{"d_expert": 32, "moe_layers": [0, 1, 2, 3, 4, 5, 6, 7], "balance_loss": 0.00256, "router_bias": true, "n_groups": 4, "init_std_router": 0.0288, "norm": "rmsnorm", "norm_eps": 1e-05, "beta1": 0.9, "train_tokens": 376800000}
Below are experts of layer 5 (counted from 0) of a mixture-of-experts language model. Rows are named router (the router's row for the expert) and show model dimensions 0-95. Each number is 500 + 25 x the weight over its row's rms, rounded and kept within 0 to 999. Numbers have three digits each.
After each expert's rows: a language model's description of what the expert responds to. This comes from a sample of Wikipedia text that the model never trained on.

# expert 54
router:515476504532513490422500446469516487515522485548524505533488486476523539501491460497540504492485507513526456493471500543536519502505503458528523523481487494479506477527519452554453503509468493524512490544504508471465501482498501507473481480523540498481489471512490502480484499466520526471
What it handles: Contraction endings and words inside quoted speech or casual writing, e.g. you'd, didn't, "If we", and words like though, but.

# expert 53
router:474505506486531490499528511493503541502460490485466528486463521496516488496505507514486475508542469523483512497467543510498512548536512552510516536477479485536482468525522508488493493487522466494522532522530485531505452504558493469488458493464484518491512425492470526512461495537486476495
What it handles: Cell contents in tables and credit lists: numbers, first names, and role words like assistant, Succeeded, Music, after pipes or dashes.

# expert 0
router:514495475480532517490523501507509499485527517482512525528520482455513511489518485530489545488558514519465494501473536504505539531493541499489542548478462484508492478494474481478500507455521456519494497514493542460543476518548489473452459541494553479495503500500470534477477509487510504503
What it handles: First piece of capitalized names and proper nouns, often starting a line or after a comma, such as Cl(audia), Br(ett), Mc, Jack.

# expert 12
router:478475508456504446536487512484510525479471497504474539468475534495532485500548485514493469499521507525525520488474557504489514517541483539471540536529486492514473485511503507471507513473487476514500529492532566487508488501505510447515465526481527537495506463499481530472488507543505471515
What it handles: Words and numbers inside pipe-delimited wiki tables, especially column headers like Result, Attendance, Length, and cell figures or names.

# expert 26
router:499506544483487486515533516481514461502487480488518488522518503514474500484556558519515457467517545497538467477495461499559523448525551469490508538458510513501539515480488555510529493525534510504481483516500524497500496493541504483488499468462493497494508531468494489514488478483531519490
What it handles: Middle pieces of long Latin-derived words after prefixes like dis, inc, app, such as har in discharged, ap in incapacitated.

# expert 39
router:489515503452473507511449519508432512522509511494507486532493540478519493511523504485489515521490502512485502515473522467479448523475552520504514470489463496543465481485459507512497522470482501453505541498534509465537496468491507498525532490476523502505501484527482491522499449502447466545
What it handles: Final pieces of surnames and place names completing a word, such as -son, -ton, -ley, -borg in Helsingborg, Lafayette.

# expert 46
router:512476480502486526493512460489506455463452501498470470481479485511481517518518479531527518496469468505535541473495492475520498544552523522478490494498495515491498515557534473452508498473476526516457540509500474513505518519487538520530513507519487466460479482496527522459536485524549493522
What it handles: Field names and closing punctuation in infobox-style lists before a colon, such as Population, Height, Coordinates, Founded, Summer (DST), No.

# expert 52
router:513519481496486475517541493560496514488510485466459483493508523512483515512515490539542466515501550464468503497476466496513491515502511487510519524516493485513535532479471500506487465493540464488525501518529473451531452485505506511542496535514458526475484510506478532539510439537539488499
What it handles: Action nouns and verb pieces after prepositions or inside fixed phrases, such as in exchange for, in order to, in case, rejecting, ambushes.

# expert 14
router:495512503472503474531494494529494528489493487527523486517490511547544481516466495476556517491503506512492497492549489495496527504538471475497468457556518520520512495505522504549498516544511472485486524464518527498464498517442479504532511470498479528461483533448538493488529476473497539475
What it handles: Clause-linking words like which, that, who, and, although, and verb-ending s, mostly before was, is, are.

# expert 33
router:463458470524470539497508473500514523467480487535474496487452529487485495505492504512460525470498485529525503454494529456528454478468462498497485471483515493526510506482472484519467534478450539472489535537498507510531530511508487481532503468477524512468493478517508471520503480477478472549
What it handles: Inner syllables of words and names (Allmusic's si, conclusion) and colons, parentheses, hyphens in references, ISBNs and chart tables.

# expert 28
router:535494467500509455492510522498477501501507478514473508522516506552483542529478504492546544481452520508523494521495534516559534490517442491498485523525542535469561482511531486501492525511493467510550514489496488482493504535514521516488478501518467497462498529485520549520517531519498512486
What it handles: Mostly that, as determiner (at that time, later that year) or complementiser after said or found, plus which, there, because, whom.

# expert 6
router:470489536501505525514506517441508507500465496547536477524464521489515503542493473497463470512498473492505510537492528519508458539542480536503494482527532532516467512492536496519483470497520471461543494459545552521473512467519497495527516488507532529511465491510503527534507471488473496494
What it handles: Conjunctions and prepositions like and, in, as, or, than, by, linking names, credits and table headers, e.g. Kerwin as, more than.

# expert 58
router:458459501484485468486516552534465487472492517534485482508490524519536493520472491508532520518512544499478526506507486457491493523510515478486530472515468552521472480536475487491509501490497539482504495483533494472468472491498459532561519495504478546502477531496492551560481491501502527512
What it handles: Nouns in sports and politics, such as season, final, win, contract, touchdown, primary, district, often after first or second.

# expert 3
router:509502485519527498544529507492517498460477486544492495452498457530475498487509480539482556481499516538498524442496473501525494502522520465495482512497469458530511480505482465473513510481503507511448517495509521466495483500520509485511472523477510496477542471505458442502498520541539516546
What it handles: Digit groups and number pieces in census, election and chart tables, plus opening parentheses before units, such as 57 in 57.9%, (771 ft).

# expert 17
router:540470487523490545539530500511535489557501503473523518435509489537499540500507529545446497489506469461490474470520490516513481439497531502467522502480525518477510479483506478485500509503524535509493508511501515476542483535557482452480478492488530520501518513487478485491501485484491523508
What it handles: Pieces with doubled letters (pp, tt, itt, as in Schitt's, Stuttgart, https) plus opening parentheses and brackets, often in tables or LaTeX-heavy text.

# expert 40
router:488488507537510556525496508444513530495488496493524495515515491474543512503509516485484509548533437501496480478511487471509476516508470523468499521550467532496457502524518529465495484488473479502478523531484454538468486501505474477494505507475473458508525464540512508470508543471517476467
What it handles: Pipe separators and colons, semicolons or commas inside tables, lists and match reports, such as asteroid tables, squad lists and goal scorers.

# expert 19
router:483475483539512482467525521486508537463461503535541481524517528480484497499523524454496470462531516513540536527470500545476489517473442496503484492532534494482520501472482474545511535505485496523476497500471515535482459494513506545501473492526467533495482489510511503528525530481525461477
What it handles: Prepositions following verbs in biographical and sports narration: moved to, lost to, went on, went into, won on aggregate.

# expert 49
router:518480455500568509527514503451490507541487513499502480482481520541491501489506513491519488516480480516524481522503511482533520485521445506503494516520515501459472480495493508463524485523475507494491509524488473527449447487528512502531476460498501521500539450541456473488475558475524472491
What it handles: Line-initial hyphens starting infobox fields in career lists and biographies, e.g. - Died:, - 2004–2005:, - Genre:, plus table cells.

# expert 15
router:514509477465507455500498511472528505475475468498528483514527505527482500514491476472502507446471524462530515491520524482511510513523484523496492511448468502508479499517466479464504491495463516499459541496549532464479486526523463469563527489501517533497510489435501516541503544517522482508
What it handles: Digits and word pieces inside climate, election and results tables (snowy days, Results by district), plus sports words like touchdown, champion, victory.

# expert 55
router:520506482482473474499465520519512511525475473476495506505512489445466510533519505494537499532457535500505488519517512476445482529513543519514461518489439509520488464491474533530523520529497484527534516462521496516523484437502473514491499495513539473497543484488535465492478471497463473503
What it handles: Final letters or pieces ending transliterated and proper names, e.g. Hanyu, Tork-e, Hindi, plus surnames Harris, Williams and -shire, -borough.

# expert 7
router:489488558474490552507499530478473529485466505482543480532507476455503497532499481477473487532461466510488487537522504529451473527504479526517486468488530479506490521476536539503489510523468491453518497461517523564495531465477489523504499474529509470489485515519518510510508483462479487478
What it handles: Colons after rank names in taxonomy lists (Species:, Subfamily:), and list-joining and, or, &, in, for in prose.

# expert 36
router:470475473491488537531539517487531506465459478490487490501520471495492478494495488511525536503483497494497515488491502458501502524536556478517472476469462500533492477534541481476499507482500545504424538538482475503494529481534503487515534507525522520536528486495528511514533522544512471537
What it handles: Degree signs, primes, braces and pipes in infobox coordinates, areas and scores, e.g. 84.5031192°W, km^{2}, Koffie 40'.

# expert 44
router:504447525502554480504482492443489529469467457524480487453475479539494489501465495510473503490511491513536516473473535498536490514534509516507528513542484467515456482516519477477520497489467482514519547508557525494484499532501504440533502514489542500506526476502505531492490513505495500534
What it handles: Numbers, often the first digits, in statistics and census table cells after pipes, such as 14, 153, 389, 23.

# expert 60
router:509470496548475469466556492557527499517495503487507479518520486520482481525474485490480467476455511486509540484518484533516459513517524519560490529492522496498516532504501521477504498512534538500495469520461498496512533518496459533509483484543463467535473522526456540491495479511523479514
What it handles: Word-internal stem pieces of common Latinate words after prefixes, e.g. er-up-tions, i-gn-ited, ab-ort-ions, al-ign-ments, ro-ut-ing.

# expert 10
router:510486483480538480542487498469518508474484510509508540490492499532530521526496486514466495456511457511528492503501520539504512472495480541485510476510450464474476529530541482484515485476462472509519510519523487498521477515534450494540517449478514499514492554495494469523458555509468492524
What it handles: Capitalised word pieces and acronym parts in codes, abbreviations and tables, such as IATA, B.A., ABOR, HS, SCG, plus opening brackets.

# expert 31
router:500529476494521517505474481470537502505507520500541500529446489500512513474516515545457485540479438484527454514473500486534501493471494479479529488477503460488488542471542471485538489508482480525535420509533506508522546538500493505518490502477521497511489530483507484494473519502474509504
What it handles: Periods after abbreviations and initials, as in St. Louis, v. California, H. A., D.C., plus capital-letter pieces within acronyms.

# expert 62
router:535487476501443516481472518487516530488478480476485500511516467486475502504493559463530501502490534548469505487501500514499506536497525523474542499492493479499537496473520490505553493503554476520476532515535522527508487507507527502514485521532492443472543436498476539506497522488483468475
What it handles: Directional words like southern, North, Western in place names and locations, plus within after Location and in before places.

# expert 50
router:490477529472504550523502533494508546529468467515492545507477514493522485461486491545530490479493479512523533478470492526538474480504509512473498514536504445515513496504532541485467482491546483523467524524445482521487533491511526533534536494493487529512518485497557485515493496488535480486
What it handles: Pipe separators in table header rows and asteroid or sports tables, such as after Length, Pts, Apr, Spacewatch.

# expert 38
router:496469494548518524486512452479491466455438461498454536483513500482542512499502467510505499458527483533502481480532472498551494472522531451493486485482500513492514456512459459481468490443536526509510515516495509507522485497476491474476470487467478499502480491469474492498499478525505505498
What it handles: Opening brackets and carets in markup like ^{ and Location(s), plus initial pieces of words such as pro, indic, impr.

# expert 47
router:517496483478502476471529477531505473488518487490501509485533438477508518506498479509514513488537494495491461495485532528497472497539527455502512494453456541478512500524483469451463492487500515510451524487509538486497491528514467484493489512475538448539555509466454508487515522536483476505
What it handles: Opening one- or two-letter pieces of words at list-item or name starts, such as Ca-used, Dr-ug, Kr-oonen, and asteroid codes like E-T.

# expert 59
router:516500453501523548460498504486541523527502525533525534486486510476525494502485481528537506499519467481540542490539466532517541485543508476500505510553543491463509472522477524525524480489524510528489471466467482502492487511505489488500519502476453519439494522480529489525460507489515524504
What it handles: List dashes after Notable people or See also headings, "born" in parentheses, pipes starting table rows, and commas after "that".

# expert 41
router:496552489472480509510498463534542528480515491461532490524453467499500506521512492525425515479495461496518468472515484516516470482473526520487483463505445448464460510484498475503487479502476470494507501523509484467525502500531452532507488491477528530514498532507512497506470528515473471506
What it handles: Word pieces right after a single capital letter or short caps, as in B-ut, T-ur-kmen, R-V, N-IR, T-1.

# expert 61
router:489519469473459559544455467534504520524544498484500454492526535512519517509469544485448521525483473516499498474516514501490456484478516503523503453474504481522519510492490514466501469494514508474519486471519490504492517441515475473506444511484532506518482455489491489507510508538469483500
What it handles: Inner syllables of Latin-derived scientific or technical words, as in Beha-vi-or, Si-eg-e, o-vi-raptor, a-uri-culotemporal.

# expert 48
router:439435515477472518502535512463521470459460486531513521539492539522534465493517474485504519514489484484525531496508519530506479526544483488481503514519524536526479516522561493509491461517507497477493495477537515514478494465505519484517543509533489489494509508538516517483538474480463522487
What it handles: Periods closing sentences or list items, often after parentheses or titles, plus linking and, or, which, who in prose.

# expert 35
router:546506504490465513482477506463551483516477480476476510518465486502488508477501452494504470477535522500534535498494508535513520485480508532504484521535491465452522497513529543488553488514478502528513507465489494506468518548523520457505517504477482468470521466521545517529501487482553535481
What it handles: Pipes, colons, hyphens and semicolons in tables and infoboxes, plus field labels like Coordinates, Founded, Height, and S-ing-les headings.

# expert 37
router:511490526523539465501530524424498549499457477488491490523503518502438452493477529472493485483557487475479518502468509536460508497474486482477521467494468482514470512525524516519501502519500468483510499472526526555465497475539468519484519503496475512491473494502510516526493489473482492528
What it handles: The preposition by after passive participles naming an author or maker: album by, script by, directed by; also other post-noun prepositions.

# expert 63
router:523494467519505506515525515529486537499494505458484552483475510464526501486467471524472521491497515517503501518434486505525540492493462550481520506533507497506537531521531513536471472496516511521533505509505513504510517467464500465538503524489504515433513523488511460547495464491509491552
What it handles: Later equals signs and words inside section headings, such as === India, Track listing, Singles, Interview, plus names like Steve, Harry.

# expert 22
router:477494523455492510497464525488453524528544473505521506559481513450530506521499492489483492490510475531487471524496539460471456536487517518513513470503454504536488477504502495484488497470453529443501530509519519476497510488480453517521533513485535515526519527503483511538476479482469490515
What it handles: Last pieces of proper names and quoted titles, including closing quotes and suffixes like -shire, -borough, -ers, as in song titles, Buccaneers.

# expert 20
router:521489478474535510506504493456507538476493522486469471428466438479515508528489473477476482475493493507506497466493545479518510490534511518476494511494472494509492513519492506528492519522522526533471520518481438499492530473525470486523504495503509458438493473453466517546497501529515510511
What it handles: Short tokens inside parentheses in infobox lists and tables, such as loan, Billboard, EST, goal counts, and born.

# expert 56
router:548527528466478485554496523497508495535528477486498473520500534480461487477537487509538462500508507515478488538508505475498487484467495513488545526480517438541465496492500500478510515517504497486544494526486499542520503494458472531484516475514486469494485486510505448500460479541440490482
What it handles: Final or middle pieces of names and words after openings like Fre, Ca, Am, such as que in Frequency, ate in Amateur.

# expert 29
router:508533521445501508510459520484469487470500496485496517503529499483556510500492523498515534520483508488507507511511470455527460480496539472500499456507480523547520479551473484493505528520486534523498512478464489452464493434463512464527520487509469511512487501521526467487508481505454471475
What it handles: Apostrophes after nouns in possessives, especially women's, kings', hospital's, and sentence-ending periods before a new sentence.

# expert 23
router:518525483496519494504529508520526462478471491468459529509500515500500501490535445542518498485532543485483456511484483517518516468508516482453546501504514535500488484534451550456504475501522489502474523513489524448505495517503511469453490510485506493469493501464468496466466491469514531452
What it handles: First pieces of words after "the", "a", quotes or hyphens, such as be-autiful, be-half, play-w-right, and role words like writer, first.

# expert 25
router:509510527466503449505481524556531512489486473467500463510499494479525496511471512493532511483489523524503498549534506517502510507512452484478484506539506528479473484525516544495468494512472527514493531496508508520451492545476488531465470510535472483509519465529471547510525533464526551513
What it handles: Adjectives after the, a or his ranking or locating things: first, most, only, largest, main, northern, oldest.

# expert 43
router:510463501525529559489502487483479537544526486562498497530482440457492504531458478531495518484534477490487490486501480490469516521488515442504528484509491471482507507502509510495531481485486529480527506487499524479511488499449503471485515498481486488499536548497472476538483479449471544501
What it handles: Opening parenthesis or bracket right after a person, place or title, introducing dates, birth names or glosses: (April 25, (née.

# expert 21
router:514523469454504537502476505529452508525510525492505512542484500451516509498525495518494527517528480548464504524463544494462495529471537525506541524472457488531465478504447482469501522481503481486507486506508544488537498497531494504493488541469543498491485527493480505505464492484465485540
What it handles: Given names or their first pieces in cast lists, sports rosters and election tables, such as Tom, Jim, Rob, Anton.

# expert 51
router:503490527522545492520474517493465512512480450512480520533510536470506493518445512501503538527479470492495495502504507456512527489466498465498493476495506490515524477525500465548540496535466502510502510536474490518471552473477514481525536523525477535536453506531519513504479472447494476469
What it handles: Full stops closing a sentence in prose, often before a new paragraph or section; also conjunctions like because, while, although, though.

# expert 42
router:520483504475468465523476551504505504519517497489503456507470505452502514535518539445508495534487529515514489533517527491460453546474515549513466501487484462514481482487523531503518470508466498466560506532512519478545509475503497489516526480519486475517478494521496488526494472486480468534
What it handles: Middle or ending pieces of place and personal names, e.g. Bru-ss-els, Bir-ming-ham, Emba-ss-y, Holl-ow, -shire, -ington.

# expert 9
router:468492498496505483464506488461526499488523535509523479539475494506445489501472513498522491467517525502506518543493539511444538478527467488551494528527543488449508518477534456526512481503470478484475519528501501527495482514517499540464491472515496518495456488517522485507472511479525448473
What it handles: The first or second equals sign opening a section heading after a blank line, such as ==History== or ===Regular season; also prepositions like for, into.

# expert 2
router:467478479554508477476523544438531537484494484503488500497461479507492531473426526540530483526542477505521514498473532496519514516475517505495493537507501505495504504491544484478517522483518478443506499519503487530522498481508486497511494502515479513501527446520555517474506544475514470508
What it handles: Prepositions after verbs, especially in, on, from after died, plus pipe separators ending table cells with numbers or dates.

# expert 1
router:545508504530502474513508514552526470514516478523566467494487510496502495541480503460468491519519536520485533475490508515476489531502484457512481510523519514458499515484500465546537499529530455511500503542498512475483505493511542481516469503521445515521492518516549476511503468466498478461
What it handles: Conjunctions starting a new clause after a comma, like and, but, while, because, although, plus mid-word pieces like -ing, -ng.

# expert 45
router:493507527466449500487487460529492530519505497472471494533452511470527494538501483484492489487444492522515517458506484492496506484471532507522526499522467468503479488454503518536491475528438515529467468498500500524499541458495447486512515489486496481530512535481522472486498472520487475555
What it handles: Final pieces of common nouns, often in headings, such as plural s in Honours, -cy in Emergency, -den in Identifiers, -ography.

# expert 34
router:501494513472474453521512458504489526487486473506487478503520557507528470479481524459540488480483537536502545476505464483491509522547501481555488529524523519536510511473468495521479504483500524497495484521491512520461519507485506504527530494493430529445485527491494520517493468541528500521
What it handles: Final pieces completing a word stem, such as -ation, -ance, -ence, -se, -ing, -ish, as in analy-se-s, explo-de-d, introduc-e, flood-ing.

# expert 57
router:505539456501499497486501513509516507564548509481510473510497503478493516503510447472479497488477485510505495529500517475519461513496524472543468511488497481516465500467474491450473469485454496493532475498518502519540517470515456541469487501510563492526498473483502530480505477538448532520
What it handles: Middle syllables of non-English names and words, often after La, Le or Jo, such as Vancouver's co, Vasco, Otterbein.

# expert 18
router:474480525541528456514505461491514525482488457527496470491478454497525499487490520538471489474498507501571490484445501474533508502470515498502477501541466455526493509545500482494514458466520489504532516518543467478520533506472506529529524527446516483472511495506500527508505509486512517515
What it handles: Digit pieces inside numbers, especially money after $, reference numbers, years and statistics, e.g. $1.75 million, 120 million, 1941.

# expert 13
router:457484534490510496481522515443512515458460458518504506519463503513509495512491493480474480541476504513499506475486539509496488505524529557521509509477490529513466496493533479514493495492472486451508564529515525524468493510515460490529532520467483534547503444463487541490485504505473489507
What it handles: Pipe separators, sentence-final periods and numbers inside wiki tables, e.g. award results like Nominated, scores and figures between cells.

# expert 32
router:496501518466513533501526515552507515497479494497473533509483529479505435520453496480504515524527523503501488498496474465477516526527529481514479519516455519544484515534455517518498469516517533455492515504496494467450493507522499521519555474498444526484469485481501552500492479495493548491
What it handles: Nouns naming genre, work type or profession after nationality adjectives in opening sentences, such as film, band, opera, album, footballer.

# expert 24
router:515479496520520477509481533500488546459531477489491517511514476473477509506490503499506540472467526470528517519488492496529537535509529494494497550473500481489510492517530510485523452510470491541516543452521496462457497485443506547487536519493497489512521466511469534493548481524517474543
What it handles: Final digits of years after 17, 18 or 19, plus century, mid-, late, e.g. 1826, 1897, mid-1800s, 2nd century.

# expert 27
router:479489497526519474487466507505492487492451493531519478523531487489487498526458471509563524488474545515490535460480495518494522522528456500468466502517520457482518520503524433537475499501542503510502510501508482476509495471503534528517497530486469526465466480476489523475526542464525502475
What it handles: Quantity and degree words in running prose, such as most, more, all, many, other, often before of, than or adjectives.

# expert 16
router:493477483488502529523528496483506466493515492499491486471542562509531496476429544470504495468538489515543512475517515483494521489522489495498510489446519526544495482516481532529525490507552541538544476510499473526471471505524508486512470532507497497482482518525477495479505546521465510475
What it handles: Middle or initial pieces of Latinate words cut mid-word, such as indic(ted), diss-oci-ate, dep-lo-yed, amb-iti-ous, impr-, viol-.

# expert 4
router:540501500585499477470519527473523483505546501520516501490525488498513493516491483506496501460512498532451522468491524527528541516511457469465529479500544502476493511515538473524490481496546468533483513531488512532521493497529551511472469485508512502489481505478539517499545487473524499529
What it handles: Words right after to or modal verbs, mostly be, not, become, make (could not, to be), plus prepositions and concessive conjunctions like although, while.

# expert 8
router:510525446472506497533509499503566498478528474449537524493464499461493530510528487510474537536520501495514501493477496497561502506490500514480500515462504481500464476524499502495472482501471477483487523509513524493529486505551508484516468538459505491534556477497499521501492536480460449528
What it handles: First pieces of names and split words, such as David, Stephen, All in Alleluia, and Ph in Phoenician.

# expert 5
router:520509527473482507554497491491472514534520545479512474508474511508467474534539526499501468521522515507505486536475486465496449490461523533475536488489506443510494477489484537481550484505534528483547466498522525485520526468486493503472537523493505493528529501504502503505489468505463451466
What it handles: Final pieces of place and family names, such as -ton, -son, -dale, -borough, -field, and mid-word pieces like Co-ali-tion, Envi-ron-mental.

# expert 30
router:475492501528480471508538514504500493509495484543513478508479503503495512487486465505507470471472489498522495470545493492515463515529487488488474485512480473482552558481527481526489509469509514487451541500500484481495480486525477481560521494529460542514542467454499545527531521518544498547
What it handles: Closing parentheses after unit conversions and compass letters in coordinates, e.g. (14 mi), (13 km), 44°40′14″E, plus section words like History.

# expert 11
router:545498496487486480470476506511510474537552538442476511489469507496516489511489530513497553487526474502477500494523490566511495470505521508511511535444521544493499467510505535458498498517486516472485483477478478502506506463509487475467483467491526497540449504540470478475475482510497494458
What it handles: Inner word pieces of learned or classical words, often Greek-derived, such as sy-mb-ol, E-uc-lidean, The-oph-ilo, An-em-one.